{
  "experts_per_token": 2,
  "d_expert": 80,
  "routed_scale": 1.41,
  "vocab_size": 6054,
  "norm": "rmsnorm",
  "tie_embeddings": false,
  "beta1": 0.9,
  "grad_clip": 0.5,
  "seq_len": 512,
  "train_tokens": 319300000,
  "steps": 6731,
  "dataset": "wikipedia_en"
}
Below are experts of layer 6 (counted from 0) of a mixture-of-experts language model. Rows are named router (the router's row for the expert), down (a neuron's output weights, with its number) and show model dimensions 0-255. Each number is 128 + 32 x the weight over its row's rms, rounded and kept within 0 to 255.
After each expert's rows: "comes before" lists some tokens at least twice as common just after its tokens as in all text. This comes from a sample of Wikipedia text that the model never trained on. Tokens count by the router's weight.

# expert 27
router [145 104 130 142 199 126  45  89 114  92 159 110  94 159  98  77 156 171  99 104 155 110 111 159 113 195 125  94 168 125 125 104 130  74 103  90 148 110 218 120 148 107 144 109  65 134 117  69 105 122 159 106 152  93 135  63 123 164 147 177 101 169 160 230 169 169  97 178  54  91  90  87  85 136 221 149  79 116 183 137 103  95 114 131 139 131 200 163 140 199 171 128 183 141  94  86 108 140 138 159 147  74 120 106 133 127 124 111 150 123 152 158 145 135 114 158 188  97 148 137 155 144 175  89 129 134 125 116 111  91  92 149 131 135 119 118 144 143 130 136 132 128 122 128 114 119 142 146  98 173 155 172 165 108 125  34 185 119 177 159 147 139 168 143 100 114  98 163  44 132  67  85 107  87 142 136 138 127 123 133 127 149 171 122 158 121 145 135 165 159 157 126 127 115 133 134 136 129 117 140 133 102 138  81  80 124  93 115 120 138 163 118 154 128 155 114 120 115 129  72 136 197 123 151 128 147 118  97 133 163 154 160 125 216 159 151 160 107 142 134 118  93 108 161 147 106 152 166 126 127 118 119 192 157 155 101]
down2 [133 119 124  79 143 109 104 159 114 124 100 161  89 193 114 128  98  90  86 148 154 174 126  65 124 158 151 198 114 129 103 157 119 112 180 143 107 135 105 164 179  73 155  95 124  89 174 133 129 125 139  53 180  75  74  84  70 164 160  86 120 145 120 184 155  96 108 118  88 152 176  73 139 103  74 133 151 105 102 118 112 137 101 110 129 128 146 115  95 139 139 109 130 175 133 176 134  75 132 132 174 106  91 106 154 117 157  94 114 151  62 132 137 132 144  91 160 100  94 142 168 125  83 151  94 118 117 153 129 180 152 113  94  84  94 128  81 161 112 146  76 124 135 135 103 151 145 101 104 221 134 154 186  97  62  60 135 159 105 109 148 163 137  98 141 151 117 103 193  86 132 126 128 166 125 120  99 108 119 137 161 136  91  60  88  64 146 121 131 185 111 132 112 149 130  67 175  50 173 138 136 187 167 144 159  53  94 155 121  99  87 204 117 117 166 148 151 131 184 103  91 129  87 133 137 106 158 131  90 104 118 139 136  77 106 106 165 139 130 166 146  88 120 148 158 113 114 136 109 139 129 112 129 109 125 188]
comes before: ".", ",", " and", " of", " in", "'s"

# expert 17
router [111 191 182 151 145 121 123  76 175 131  51 120 130 139 169 108  81 114 127  93 124 114  93 113  94 118 116 141 107  53  88 103 192 104 169 159  77 108 148  85  93 145 142 172 135 128 115 108  88  82 146 172 139 107 122 108  57 127 146 104 105 118  72  98 101 140 183 146 184 117 110 118 229 141 143 150 156 169  83 130 120 205 204 154 179 165 138 145 135 119 166 110 107 107 108 203 132 126 130 159 138 164 139 133  92 119  97 140 188 182 134 146 102 152 139 126 141 125 143 137 131 109  87 124 104 124 167 151 185 142 100  78  70 128 177 109 168  89 111 117 110 133 136 119 182 116 132 130 116 123 133 173 142 191 107 137 139 135 145 168 161 150 109 119 160  99 115 143 147 109 168 126 144  92 151 125 109  88 150 152 122 131  81  79 144 165 185 124 149 182 146 162 135  95 176 121 149 133  98 128 161  85 156 137 109 115 190 140 153 150 153 125  65  96 126 117 166  97 109 111 122 138 105 141  81 115 118 101 123  96 114 160 157 103 177  78 100 138 102 180 165 235  88 110  80 117 150  79 131 164  94 163  86  78 140 144]
down0 [ 95 141 115 100  93 132 117 129  66 120 105  71  75 106 101 189 121 116 107 149  78 130 134 111 111 115 172 116 136 112 113 104  93 119 185 143 150 161 148 112  87 106 114 134 120 133 180 190 127 122 108  88 114 119 166 120 102 152 112 122 111 124 109 119 228 133 145 125 125 134 165 185 155 104  86 149  88  92  79 115 153  95 202 137 120 129 162  94 135  97 107 135 108 138 110 117 102 136 185 140 117 178  83 186 150  97 111 155 112 161 146 109 122 125 107 126 134 101 107 108 109  66 117 167 189  43 168 159 136 131  90 127  30 152 151  98 128 138 189 144 192 119 164 131 101 141 167  90 101 181 122 151 163  91 132 134 113  62 106 117 194 135 125 165 137  74  89  74  78 127 155 172 116 117 123 154 164 136 138 177 110  92  95 132  62 151 142 118  66 137 155 184  82 105  71 161  95 172 139  64 145  90 138 109 139 106 111 106 135  67 141 129 166 126 115  97 145 222 139 137  74 172 153 121 109 139 122  97 106  93 147 118 124 116 173  83 132 121 151  98 119 111  87 117  73 149  94 103 146 100  96 151  97 135  80 115]
comes before: " to", " by", " in", " the", " on", " a"

# expert 26
router [111 191  83 189 100 112 189 133 158 139  99 169  98 145 138 150  93 152  78 147 128 162  78  73 159 124 106 209 114 112 128 104 157 110 148 149 150 108 118 156  85 114  53  64 118  88 110 155 157 121 127 136 122 187  84 184  85 109 143  88 139 110 165 168 133 104 175 185 127 125 145  88 217 118 151 129  78 100 120 168 105  66 109 169  82 171 116 124 116 138  99  97 135  94 130  93 152 179 147 134 102 103 163 144 147 150 115 125 131 100 155  87 124 146 160 138 116  91 128 123 135 128 151  94 131 126 146  96 126 152 155 119 140 110 135 146 142 120 189 132 147 130 147 127 141 160  98 106 182 152 110 181  53 142 164  85 144 162  88 106 110 112 176  58 100 171 118  99 182 160 120 167 136  83 103 118 134 133 128  99 197  88 121 138 110 182 156 201 165 141  74 142 101 154 137  98 115 200 101 126 107 108 107 137 158 141  84 172 100 103 160 109 111 115 119 156  96  90 142  91 101  99  70 124 105 110 168 132 162 157  94 126 152 151 149 125 176 144 167  63  90  75  95 121 125 180 103 166 195 108 154 141  88 144 141  81]
down0 [116 106 102 167 154 104  94 130 172 154  87 148 172 124 137 129 106 145 181 163 127 116  98 114  79 130 166 141 171 155 107 116 126 106 120 170 150  88 146 154 120 115 127  48 119  86 136 113 201 120 110 160  72 140  98 129 118 197 146  70  98  85  59 124  95 153 121 136 104  78 147 158 145 187 114 129 149 130 108 121 150 114 126  61 167 129 137 122 115 123 222 172 194 153 172  86 126 103 129 155 163 136 109 171 150  91 147 158 105 173  96  97 135 110 159 147 112 147 126 111  70  59 124 122 119  50 155 112 135  91 123  83  78 141 106 114  93  98 127 127 110  86 148  98 139 131 177 104 176 111 143 101 185 138 147 115 162 108 170 189 124 162 136 109 156 176 121 142 175 156 142 130 108 130 153 109 115 117  97  76 140 134 155 105  93 108  84 134 130 133 153 128 137 158 236 108 183 178 129  98 148 158  75 209 143 147 102 131 162 141  99 118 119 120 138 109 136 142 118 161 133 143 116 141  65 115 186 122 111 122 180 148  92  69 103 153 122 171 185 103 159 126 160  79  73 119 133  75 132 142 162 188 174 168 155 107]
comes before: " the", " a", " his", " T", " K", " B"

# expert 28
router [140 101 110 114  78 121 127 148 160 101 130 109 110 120 117 105 107 136  91 118 107 142  89 180  59  57 116 160  53 139 128 135 120 117 143 171  92 185 148 118 118 118 155 124 120 150 143 150  73  53 114 136 110 147 134 213 162 114 127 130 140 112 114 131 145 125 119 144 143  79 130 164 164 128 129 149  91 110 176  89 145 107 150 118 111 149 147 105 111  80 162  85 147 100 134 116 135  84  91 141 136 150 144 138 102 108  81 194 179 134  85 121 120  96 155 157 113 138  94 143 132 151 166  82 134 142 166 141 183 116 175 141 110  87  96  81 134 116 123 127 185 175 173 104 113 159 127 152 148 114 137 126 136  91 120  53 104 113 119 126 163 151 119 114 100 119 137 118 121  81 181 141 111 219 107 113  97 122 131  44 159 101 162 105 111 180 144 153 105 127 113 103  78 110 128 125 109 197 110  54 127 165 126 117  87  92 120  67 152  80 171 157 103 187 143  81 120 109 150 132 152 125  34 160 140 104 218 176  95 138  86 142 105 117 105 152 108  92 116  62  88  86 115 162 133 167 112  71  77 116 189  94 110 184 160 161]
down0 [132 111 102 129  82 143 145 142 110 153 128 104 146 203  93  86 142 127 135 133 160 157 115 122 167 136 125 177 135 144  92 114 168 137 162 132 136 135 123 170 187 159 164 123 120  74 114 242  99 168 133 100 135 126  89 202 168 108 109 111 162  57 145 158 169  66 135 116 133  64 142 124 168 103 203 129 151 145 147 142 108 148 108 129 182 123  59 160  99  97 134 107 131  62 124 126  68  94 159 121 137 140 179  91 143 102 127  96 113  93 113 106 119 160 144 159 139  65 116 150 166  90 177 155 112 131 123 138 132 149 179 142 102 140  86 149 109 124 191 118 105 166 139 115 133 171  75 123 154 152 113  77  74 121 117 187 133 103 131  83  62 144 114 130 111 101 112 119 131 111 142 144 147 135 126  76 131 109  96 155 139 137  97 126  82 196 109 124 109 156 127 178  85  88  77  94  51 141 101  71 152 112 171 140 130 140 154 149 175  78  72 110 143 151 162 146 123 149  63 166 125 182  82  82 162 139 107 179  61  95 127 131  81 164 107 133 138 151  76 134 145  85  83 100 109 153 117 124 111 159 154  84 111 128 159 109]
comes before: " the", ")", " (", " a", " ", "′"

# expert 21
router [195 120 173 119  95  91 111 154 167 133 131 192  84  88  54 102 144 124 119 151 117 145 162 109  86 134 140 140 101 111 171 159 136 131 184 149 113 188 147 109 138 142  93 123 186 163 199 117 115 145  89 133 102 115  94 159  90  71  75 101  96 162 153 111 183 117 133 119 117  94 129 157 143  79  99  85 151 104 114 133 104 113 101 180  83  88 120 127 164 140 167 168 120 142  97  77 152  86 156  93  92 133  96 120  89 117 107 153  95 115  97 118 128 124 177 120 103 166 144 132 135 139 133 201 113 193  97 107  96 153 194 183 142 149  84 191 151 166 140 128 106 117 150 155 120  63 134 167 102 110 127 175 151 148  80 165 129 147 164 146 149 150 136 123 207 144 112 147 128  94 127 114 102  95  91 124 105  86 139  94 151 143  74 142 172 122 100 187 123 105 129  68 151 139  87 175  76  45 106 102  83 115 125 145 163 163  88  93 154 161 130 155 143 129  83 154 131 136  96  84 189  95 159 148 147 170  74 148 155 129 100  97 125 146 165 190 128  85 201 141 155 110 131 120 131 117 182 109 129 119 183 154  90 137  85 150]
down0 [122 113 122 126 155 109 138 151 140 118  97 103 115 221 160  84 104 172 123 173  91 160 101 156 109 136 115 159  66 172 126 155 121 133  94 191 171  93 128 155 129 109   7 177  49 125  83 118 156 108 164 159  79 110 135 146  79 118 100 141 197  76 107  64 137  99 139 123 179 132 156 140 140 162 115 147  86 110 114  40 110 128 170  75 148 150 141 135 128 137  74 103  70 143 116  92 135 122 110 161 121 115 127  94  59  79 137 153 150 132 151 111 103 146 115 171 105  80 147  74 167 112 138 106 168 122  82 118 111 113  94  72 130 159 148 102 163  96 129 120  89 126 132 159  91 102 163 173 126 192  52 108 148 102 163 112  53 166  64 126 129  92 105 139  66  93  88  79 139 102 135 111 105  90 115 139 125 152 129 111 126 158 148 112 128 144 139 143 119 148 121 122 125 102 117 113 144 165 107 122 103 124 164  90 101 133  91 120  91 130 130 176 108 151 123 157 119 173 148  99  99 128 101 125 170 135 137 103 126 101 119 111 102 127 184 123  97  90  75  26 181 102 201 140 141  92 122 164 154 119 131 118 117 149 141 121]
comes before: "\n", "1", "2", "19", "N", "C"

# expert 24
router [ 94 132 151 149 169 136  59 126 107  80 145 187 153 155 142  99 149 111 145 107 121 106 156 161 113 185 130 153 143 172 121  92  94 126 110 107  86 118 107 105 166 124 196 175 162 121 119 180 141 112  96 126 137 110  65  80 144 162 122 115 112 140 150 130 125 174  70 131  38  42 116 103 146 172  76  94 144 106 127 121 163 147 102 110  59  87 108 124 106 168 143 100 183 124 123 114 127 164 113 112 158 120 117 137  87 182 145 116 158 141 132 160 204 121 142 144 141 153 143 155  93 138 123 139  78 111 140 118 136  97 127 167 140  74 129  56 101 144 120 130  91  99 140  73 116 196 132 118 164  83 155 139 111  82 152  63 139 141 136  89  79 137 165  97 149  97  95 120  82 143 112 144 163  81  54 133 174 136 113 110 193 153 127 124 137  83 101 106 148 130 129 175 144 107  45  98 164 188 140 108 151 142 163 130 163 131  57  96 189 166  86 103 130 194 117 139 122 147  95  91 105 174 144 103 109 106 127 123 111 130  87 131 129 177 137 155 106  78  76 116  87 133  78 169 124  95 141  86  93 145 102 118 182 173 154 105]
down2 [125  96  86 106 114 119 111 130  81  78 103  91 128 119 139  92 130 109 121 101 134 127 134 139 100  99 132 140 173 134 109  70 167 172 102  84 203  80  72 121 102 131 130 114  76 109 184 129 179 101 164  75 142 156 104 132 151  91 144 101  91 139 154  85 112  83 115 144  73 148 149 128 174 146 164 161 157 134 155 151 155 162 115 120  97 102 142 130 113  65  88 160 116 147 161 117 154 134  70 122  92 119 101 136  88  53 143 161 116 124 141 143 136 158 161 107  98  54 141 129 110 114 146 170 125  66 120  91 129 100 196 114 108 135  84  58 115 103 139 123 144 152 107 125 143 172 114  97  69 129 117 146 157 158 191 170 146  59 123  79 118 166 137  84 115 101 163 134 114 157 175 129 143 149 168 118 142 133 148  92 128 158  97  92  91 117 134  75 123 129 102 117 108 114 189  69 163 182 104  86 107 123 127 153 106 137 130  76 215 101 123 128 100 159 161 130 131 165 194 152 139  97 156 103  28 157 201  84  52 183 187 166 179 148 117  94 110 105  96  84 143 144 133 119 142 123  82 131 141 104 108 123 106 100 118 120]
comes before: ",", " of", ".", " and", " in", " ("

# expert 7
router [ 92 127  98 123  90 124 131 158 119 116 156 126  78 130 152 123 130 122 113  42 147 111  93 158 161 172  95 161 179 147 131 121 114 160 141 112 148 113  93 126  97 152 120 112  88 195 159 151 156 139 155  90 183 152  58 149 145 188  98 165 146 114 104 144  79 125 105  93  76  85 155  96 107 176 169 178 122 106 149 130 148 129 135  80 112 108 108 109 161 153 117  58 135 110  72  82 112 122  95  76 176 145 147  85 130 188 148 123 132 135 147 145 113 202  91  74 181 131 145 173  94 122 159 136  74 147 107  83 155  98 128 207  98 144 126 137 105 169 170 113 154 102 113  94 182 176 173  80 146  96 162  91 123 154 106  49 117 130  96 129  92 172 160 103  95  91 112 158  72  93 117 147 171  91 144 154 108 189 148 146  81 182 138 123 141  96 130  74 121 108  84 161 113 151 107  99  86 121  99 156 128  95 187 107 103 118 151 125 185 109  68  85  96 120 143 155  70 105 147 204 170 110 168 125  91 100 126 101 104 138 130 145 154 140 183 114 152 128 128 111  96 115 133 173 110 131 106 137  99 185 182 143 129 151 107 113]
down2 [ 99 149 118 104  84 193 170 163 147  87 107  86 183 113  76 146 126 150 116 144  85 112 138  79 145 104  88 125 146 138 150 103  92 105 172 172 151 120  71 116 149 134 125  65  79 158 127 107 117 178 146 148 139 154 139 124 121  49 172 148 111 101 140 124 158 117 161 144 123 103 165  61 117 131 101 137 125 105 153 101 109 193 142 103 113 111 118 101 135 128 125 101 139 151 165 136 146 103  65 210 133 168 114 124 128 116 114 139 145 113 131 160 119 171 128  45  78 179 145 165  86 117 143 149 140 194  77  86 120 134  53  99 162 147 150 167  74 130 155 158  98 164 174  95 132 182 117 134 103  97 114 179  86 163  86 142 156 100 115 168 135  77  81 104 114  59 133  83 121 107 108 124 107  71 149 179 164 103 175 128 103 130  74 115 154 108  83 128 150 123 150  61 112 131 122 169 111 106 124 151 123 141 176   5 118 125 112  81 134 106 169 113 119 122 120 121 110 122 128 102  66 122 153  79 132 146 157 163  81 163 124  66 147 103 101 172 138 171 107 162 204 103  97 125 135 120 152 122  91 126 147 115  91 160 123 133]
comes before: ",", " (", "i", "a", "ia", "o"

# expert 1
router [140 131 100 104 141 104 151 207 109  87 101  77 122 129 111 160  73 102 132 150 115 184 112 113 157 114 149 143 138 150 131 191  54 101  67 180 141 124 166 216 119  72 180  97 137 102 140 153 162 152  90 149 191 158 132 152 161 152 140  98 192 167 110 128 123  87 125 159 128 163 142 150 158 113 181 140 149 118 106 156 108 135 142 122 137 146  76  80 143 167  89 147 113 102 166 125 122 124  45 128 157 182 128 141 166 113 102 107 169 139 110  93  44 115 154  75 112 141 116 105  93 114 125 207  90 138 127 134 105  90  67  87 127 160  86 130 104 199  81 119 104  80 162 100 106 113 125 215 149 178  97 110 154 126 115 122 110 116 155 148 166 112 107 124 146 117  84 141 158 153 115 119 149 143 130 145  74 103 140 167 143 127 177 161 125 118 118 151 159 140  93 142  81 149 152  80 121 210 147 175 174 120 158 133 128  60 115 151 163 110 113  92  87 135 155 111 124 156 117  73 131  93 164 140 123 152 118 123 122  82 111 141 109 120 134 142 105 140 120 208 172  56 139 124 128 135  42 138 100 111  88 130 143 116 156 115]
down0 [ 89 107 107 152 111  79 180 126 127 124 110 109 129 158 173 168 112  70 102 129  78 166 128 126  95 119 175 114 153 110 166 169  68 164 167 166 116 128 134 102  84 183 154  65 123 148 120 167 154 117 146 115 148  99 109 159 119 159 127 104  76 169 136  72 148  79  91 161 160 160 150 159 171 170 194 170 152  93 146  98 130 124  88 132 139 124 162  84 113 112 125  89 127 132 178 150 113  92  84 138 171 115 150 133 150 118 141 172 171 154 125 131 166 157 136 134 104 135 165 131 145 124 123  63 163 126 119 109 123 101 128 139 167 126 156 163 131 115 110 156  83 117 129 116 139 112 152  87 210 108 147  81  95 156 117 158 200 117 127  75 107 175 107  96 178 126 126 128  95 169 132 143 148 184 100 178 126 170 140  89 179 110 130 162  79 161 123  92 121 102  98 121 181  82 169 131  94  89 112 140 158  80 207  77 144  90 151  77 189  74 144 113 121  71 105 127  54 113 146 144 121 138 135 138 110 166 104  71  84 134 181 131 152 122  85 188 120 144 149 115 111  93  96  63 166  99 166 131 109  97  80 134  81 124 110  50]
comes before: "\n", " |", " 0", " ", " 1", " 2"

# expert 14
router [151  84 148 180 152 180 144 135 151 168 175  70 154 101  88 166 146 143 137 149  90 176 126 131 118 144 135  89  68 157 122 106 131 178 107  85 138 166 131 149 129 136 126 119 111 125  71 149 103  39 106 119 167 159 165 131 111  89 123 109 122 134 112  69 129 116  77  87  90 137 154 172  84  94 173  90 103 106 105 160  74  41  89 109 169 182 110 128 122  91 123 118 128 140  98 120  77 124 147 109 120  87 154 140 144 111 139 141 133  95 175  89 103 143 139 151 140 114 102 135 105 127  87 118 152 242 161 180 111 186 175  95 136 163  93 137 137 120 157 179  44  89 207 205 119  96 148 117 154 153 138 117  99 141 133 177 108 116 170 142  75 108 131 141 151 149 114 144  82 106 129 161 151 127  98 169  99 107 110 174 183 132 114 168  99 118 149 134 131 107  79 153 111 170 120 144  58 145 135  96  98 144 122 146 104 114 126  92 134 126 100 169 152 193 104 142 152 161 110 136 183 125 159 121 139 151 126 174  85 134 124 131 124 164 141  81 112 130 151 103 176  91 101  97 104 158 125 103  81 100 133 197 184 167 178 168]
down0 [174 188 155 143 205 105 138 120 150 124 145 122 134 130 141  89 127 204 150 145 144 134 111 167  79 130 170 145 101 130 125 101 137 104 103 122 142 171 121 126  96 150 106 147 174 153 129 126  69 109 135  73 108 104  77 120 160 111  90 148 142  67 132 108 116 132  96  83 170  97 160  77  67 168 181  95 121 182 101 104 144 128 141 120 180 139 139 130  89  63  74 160 117 135 114 108 126 135  68 155  72 137 102  91 145 171 204 129  54 108 159  77 110 178 132 126 171 117 141 110  71 127 124 155 145 194 162 211 160 159 144 134  72 132 152 135 160 111 139 169 116 121  80 121 189 120 164 178 143 123 117 124 141  66 138 192 139 157 140  94 150  97  77 144 169  89 114 202  50 134 139 147 127 138 130 131 148  84 166 168 108  81 131 184  90 136 165 146  84 115 119  69 180 167 105 103 173 148 128 142 133 125 145  96 131 130 149  96 135 119 113 125 124 127 119  93 136 164 113 196 173 199 158 127  90  78 113 103 135 129 133 113 178 151 127 185 137  98 124 113 138 157 141 122 124 101 127 167 144 110 108 133 155 128  97  72]
comes before: " |", "–", ")", ";", "1", "3"

# expert 30
router [139 141 177 170 193  91 135 127 108 121 136 119 119 170 125  97 131 154  64  70 102 117 106  87 105 118 123 138 125  98 142 192 148  89 126 149 141 144 157 168 171 189  92 162  80 149 129 118 138  82 136 125 133  75 118  96 157  88  94 109 123 138 166 155 105 116 171 167 102 138 138 150  79 104 128 121 104 132  69 112 132 136 129  96 101 125 147 166 129 146 130 158 152 171 140 125 142 151  91 105  80 124 136 120  77 119 180 125 119 103  78  89 124  64  59 161 194 112 191 121 159 138 198 146  78 109 126 153 134 113  94 102 132  62  70  76  80  81  68 151 100 101 102 129  90 217  94 147 170 178 121 128 127 142 132 163 202 126 115 117 153 136 115  91  86 148 119  89 104 126 148 160 119 121 119  90  73 114  62  98  99 139 165 119 132 102  99 166  80  91 127 135 135  79 138 177 156 182 117 146 154 179 111 124 147 125 131 140 114 135 116 105  87 174 191 147 144 101 156 145 146 150  90 177 142 123 134 139  98  91 141 183 115 157  69 100  97 106 136 112 121  90 120 114 102 122  85  87 115  73  90 215  91  63 122 144]
down0 [137 154 168 139 128 124 179 122 130 130 137 114 101 105 129 106 134  99  91 143 195 120 139 157 214 170 141 123 154 144 135  39  84  68  95  73 105 139 196 131  97 117  84 122 191 178 119 134 129  74 115  97 185 179  96 114  32 131  76 146 137  75  87 134 161 146 114 142 124 137 122 135  84  77 135 105 159 128 151 132 135  95 161 131 152  98 126 123 168 162 154 125 124  90 134 111  73 101 101 113 111 204 116 145  83 110 110  71 168 131 151 136 112  66 134 211  69 139 197 201 104 161  85 116 177  95 173 115  61 116 157 135 111 124 147 149 125 162 117  95 148 103 120 140  59 149 144 155 166 117 119 113 145 136 107  76 146 145 147 111 129 141 146 144 108 128  77 149 172 115  76 169  63  99 112 116 139 132  96 114 148 108 124 118 185 104 153 150 115 109  94 125 138 112 109 169  85 179 137 135 137  80 139  80  92 105 133 187 101 153 148 151  81 109 116  99 206 126 142  91 155 161 135 146 101 118 154 139 120  83 123 208 110 147 100  86 169 122 150 118 122  95  94 129 125 148  92 127 128 118 106 110 106 146 137  78]
comes before: " |", " of", "ing", ":", ";", "ed"

# expert 4
router [141 161 141 163 185 119 175 127 104 132 117 192 131 123 101 184 172  81 165  81 126 161 174 103 144 122 115 166 159 140 110 141 139 152 120 163 146 144 162 146 143 119 107 100 128  59 144 139 130  99 158 204 155 118 131 103  97 104 111 184 118 121 103 184 100 137  85 115 145 101 148 109  40 102  76 147 153 154 133 116 107  92 127 138 143 117 158 176 127 147 106 119 120 117 142 161 150 172 136 114 103 165  85 120 159  61  81 109 100  97 179 141 115 150  89 150 208 119 133 123  95  97 106 158 127 185 154 163 131 177 111  82 109  96 165 115 162 134 119 104 142 180 119  92 111  45 150  99 116 132 101  95 120  75 143 156 115 135  81 118 173 203 105 103 123 154 131 157 173 113  61  79 126 177 122 103 100 135 131 151 101 190 166 158 180 173  85 127 121 180  82  97  81 174 162  77  67  45 149 123 161  89 127 123  63 129 163 133 107 101 159 144  94 100 138 147 137 134 140  78  79 111 144 152 170 171  95  78 146 157 145  85  79 129 112 106 129  97 114 139 141 124 142 129 125 164 154 187 134 146 133  83 126 174 153 106]
down2 [174 155  87 151 150 130 133 107  92 116 180 124 162 133 169 120 156  92 142 174 128 174 138 119  97 127 107 123 131 153 149 116 145  85 139 154 165 159 217 173 110 150 159  89 102 167 139 174 141 106 173 113  81 178 120 122  92  68 100 117 161  95 142 129 126  97 166 138 133 150  85 107 100 125 139 186 113 131  76 167 183 125 132 214 160 176 153 126  81 149 147 103 134  87 160 221 137 138  90 181 222 146  87 108 126 125 129 123 116  93  98  89 189 117 124 154 130 100 100 124 137 141 132 154 117 104 182 131 117 176  56 122  99  94 131 144  80 156 124 129 135 117 140 150  98 132 114 115 113 142 107 164 152 127 133 148 173 149 151  79 157 165 199 180  90  66 148 134 117 175 116  85 121 101 108 184 131 129  88  91 141 110 136 116  83 108 114 108  65 173  94 103 106 109 155  76 116 128 198 101 145 137 135  78  88 157 175 134  86 212 117 111 100 142 108 130 119 185 128 163 124 138 126 130 102 144  92 219  97 118 107 143 147 199 137 110 160 125 152 124 143 176  93 123  82 130 133 153 108 145 109  77 135 151 120 167]
comes before: "\n", " The", " He", " In", " It", "=="

# expert 6
router [126 110 128 159  79 162 149 133  97 112 138 139 145 122  68 165 105 137 200 151 116 110  77  79 116  95 138 120 121 176 130 109 113  58 138 159 153  70 109  23 130 117 101 127 155 104 124 152 108 115  89  88 130 128 125  77 134 139  67 160  85 152 163  70 124 136 126 176 101 146 116 136 100 145 163 157 101 135 138 145 136 126 152  82 112 175 168 117 116 155 130 168 116 138 124  91 158 120 109 150  69  92  94 117 104 108 123 127 119  62 117 101 149 114 108 160 115 170  93 113 100 129  90 104 152 218 134  96 103 149  72 108 143 107 109 186 127  71 110 148 152 127  75 120 141 171 166 122 165 145 167 171 198 155 157 116 139  76 162 164 161 129  85 110 143 142 166 142 105 118 104  96 110 162 116 128 144 166 110 134 187 147 131  85 104 120 154 108 123 118 132 102 174 104 118 105 125 169  72 134 115 169 103 134 116 160 128 102 126 152 156 130  91 118 151 111 131 113 106 177 164 224 132 184  83 115 104 149 111 138  50  76 150 235 113 191 152 128 104  80 166  96 117  99 130 123 105 203 119  53 153 111 158 163 156 134]
down2 [ 90  83 156 148 127 148 127 183 144 180  86 116 147 146  79 114 111 168 140 125 152 146 103 172 139 158 107 144 156 118 122  98 170 143 129 113 184 115 118  73 107 121  93 119 122  35 181  85 108 154 137 143 130 116  78 144 143 123  95  97 159 109  90 138 159 159 132  57 141 143 149  74 137 129 158 114 110 104  93 115 126 158 147 101 191 224  98  91 103 136 123 141  78 165 159 113 169 108  98 146  92 112 142 114 154 123 126 120 139 129 126  93 151  37 162 175 107  30 139 122  81  95 172 118 142 196 160 157 115 136  61 134 146 163  71  98 107 107 137 180 200 148 127  95 201 131 110 141 140 123 140  97 130 179 126 125 101 141  94 128 152 168 132 178 134 115  85 131 133  94 107 115 131 119 160 136 128 136  88 111  82 199 135 135 102 165  62 104 117  78 133 146 182  93 171 107 158  58 153 148 120 143 144 101 117 150  90 138 113 113 148 125  69 162 124  65 128 150 167 174 159  70 139 113 123 208 114  70  96 116 121 158 164 102  92 133 141 177 117 154 151 166 116 128 122 107 113 152 173 105 149 157  99 118 140 110]
comes before: " |", ".", ",", "–", "%", ";"

# expert 13
router [ 99 131 144 145 125 142 140 119 113 125 111 117 161 134  50 103 129 145 138 219 154 138 115 123 148 138 135 146 140 143 116  84  60 160  97 138 108  99  86 126 143  56 150  65 175 124 148  89 163 118 149 160 132  96 152  52 111 122 127  56 158 161 112 156 136 134 191 110 117 120 109 123 135 117  94 116  85 118 103 141 165 150 121  52  78 170 112 139 176 108 148 136 141 167 141 216 134 147 192 161  93 107 113 120 125 136 137 146 113 142 123 124 111  89  88  97  89 113 107 127 137 130 100 154 155 136 171 129 154 157 108 165 142 123 128 112 123 132  78 122  87 109 162 132 134 135 121  78 137  99  90 130 146 105 161 173 174 210 130 170  75  82 155 162 137 187 186 118 145  99 156 118  86 209 159 189 123  58 127 137 137  76 169  98 162 134 182 113 129 110  81 172  72  79 120 106 186  73 132 152 134 134 104 141 192 195  52 106  87 111 164 129 130  94 147  54 134  74 127  82  78 146 132 141 162 146 146 112 169 100 112  75 144 118 127 142 139 145 145 118 108 121  93 146  66 137 119  97 111 131 101 123 109 113 152 143]
down2 [167 133  84 106 129 176 101 129 105 136 155 165 109 117 250 138 196 132 170 112 100 115 162 139 129 117 130 151 151 173 113 132 150 164 133 136 130 140 151 139 143 101  93 144 104 140 159  96  97 107 194 102 141 138  83 168 133 189 171 105  90 149  79 106 139 176 141 184  92 115 168  78 104 175 158 123 121 133 138 121 108  95 116 200 124 152 117 101 103 154 121 137 126 123 110 116 146  94  99 109 138 126 184 148 148 128 150 132 160 169 108 131 121  88 131 151 125 114 134  78  59 139 134  64 105  97 127 128 119 149  95 109 113  62 133 123 150 161 162 127 133 147 113 132  76 156 103  73 104 164 173 123 110 102 137   0 156  75 119  83 100 142 155  99 107 108 100 136  71 128  64  76 108 161 131  85 155  90 181 181 103 126 134 127 145  99 119 116 116 109  98 161 135 110 136 158 103 168 139  95  85 162 123  34  72 110 129 159 153 154  90 151 134 135  67 127 128 140 138  86 111 122 187 169 114  68 119 146 118 151 118 138 132 123 145 112 134 158  51 123 154 129 160  52 181 110 112  94 152 123 159 149 124 130 150 146]
comes before: "|", "-", "\n", "The", " be", "==="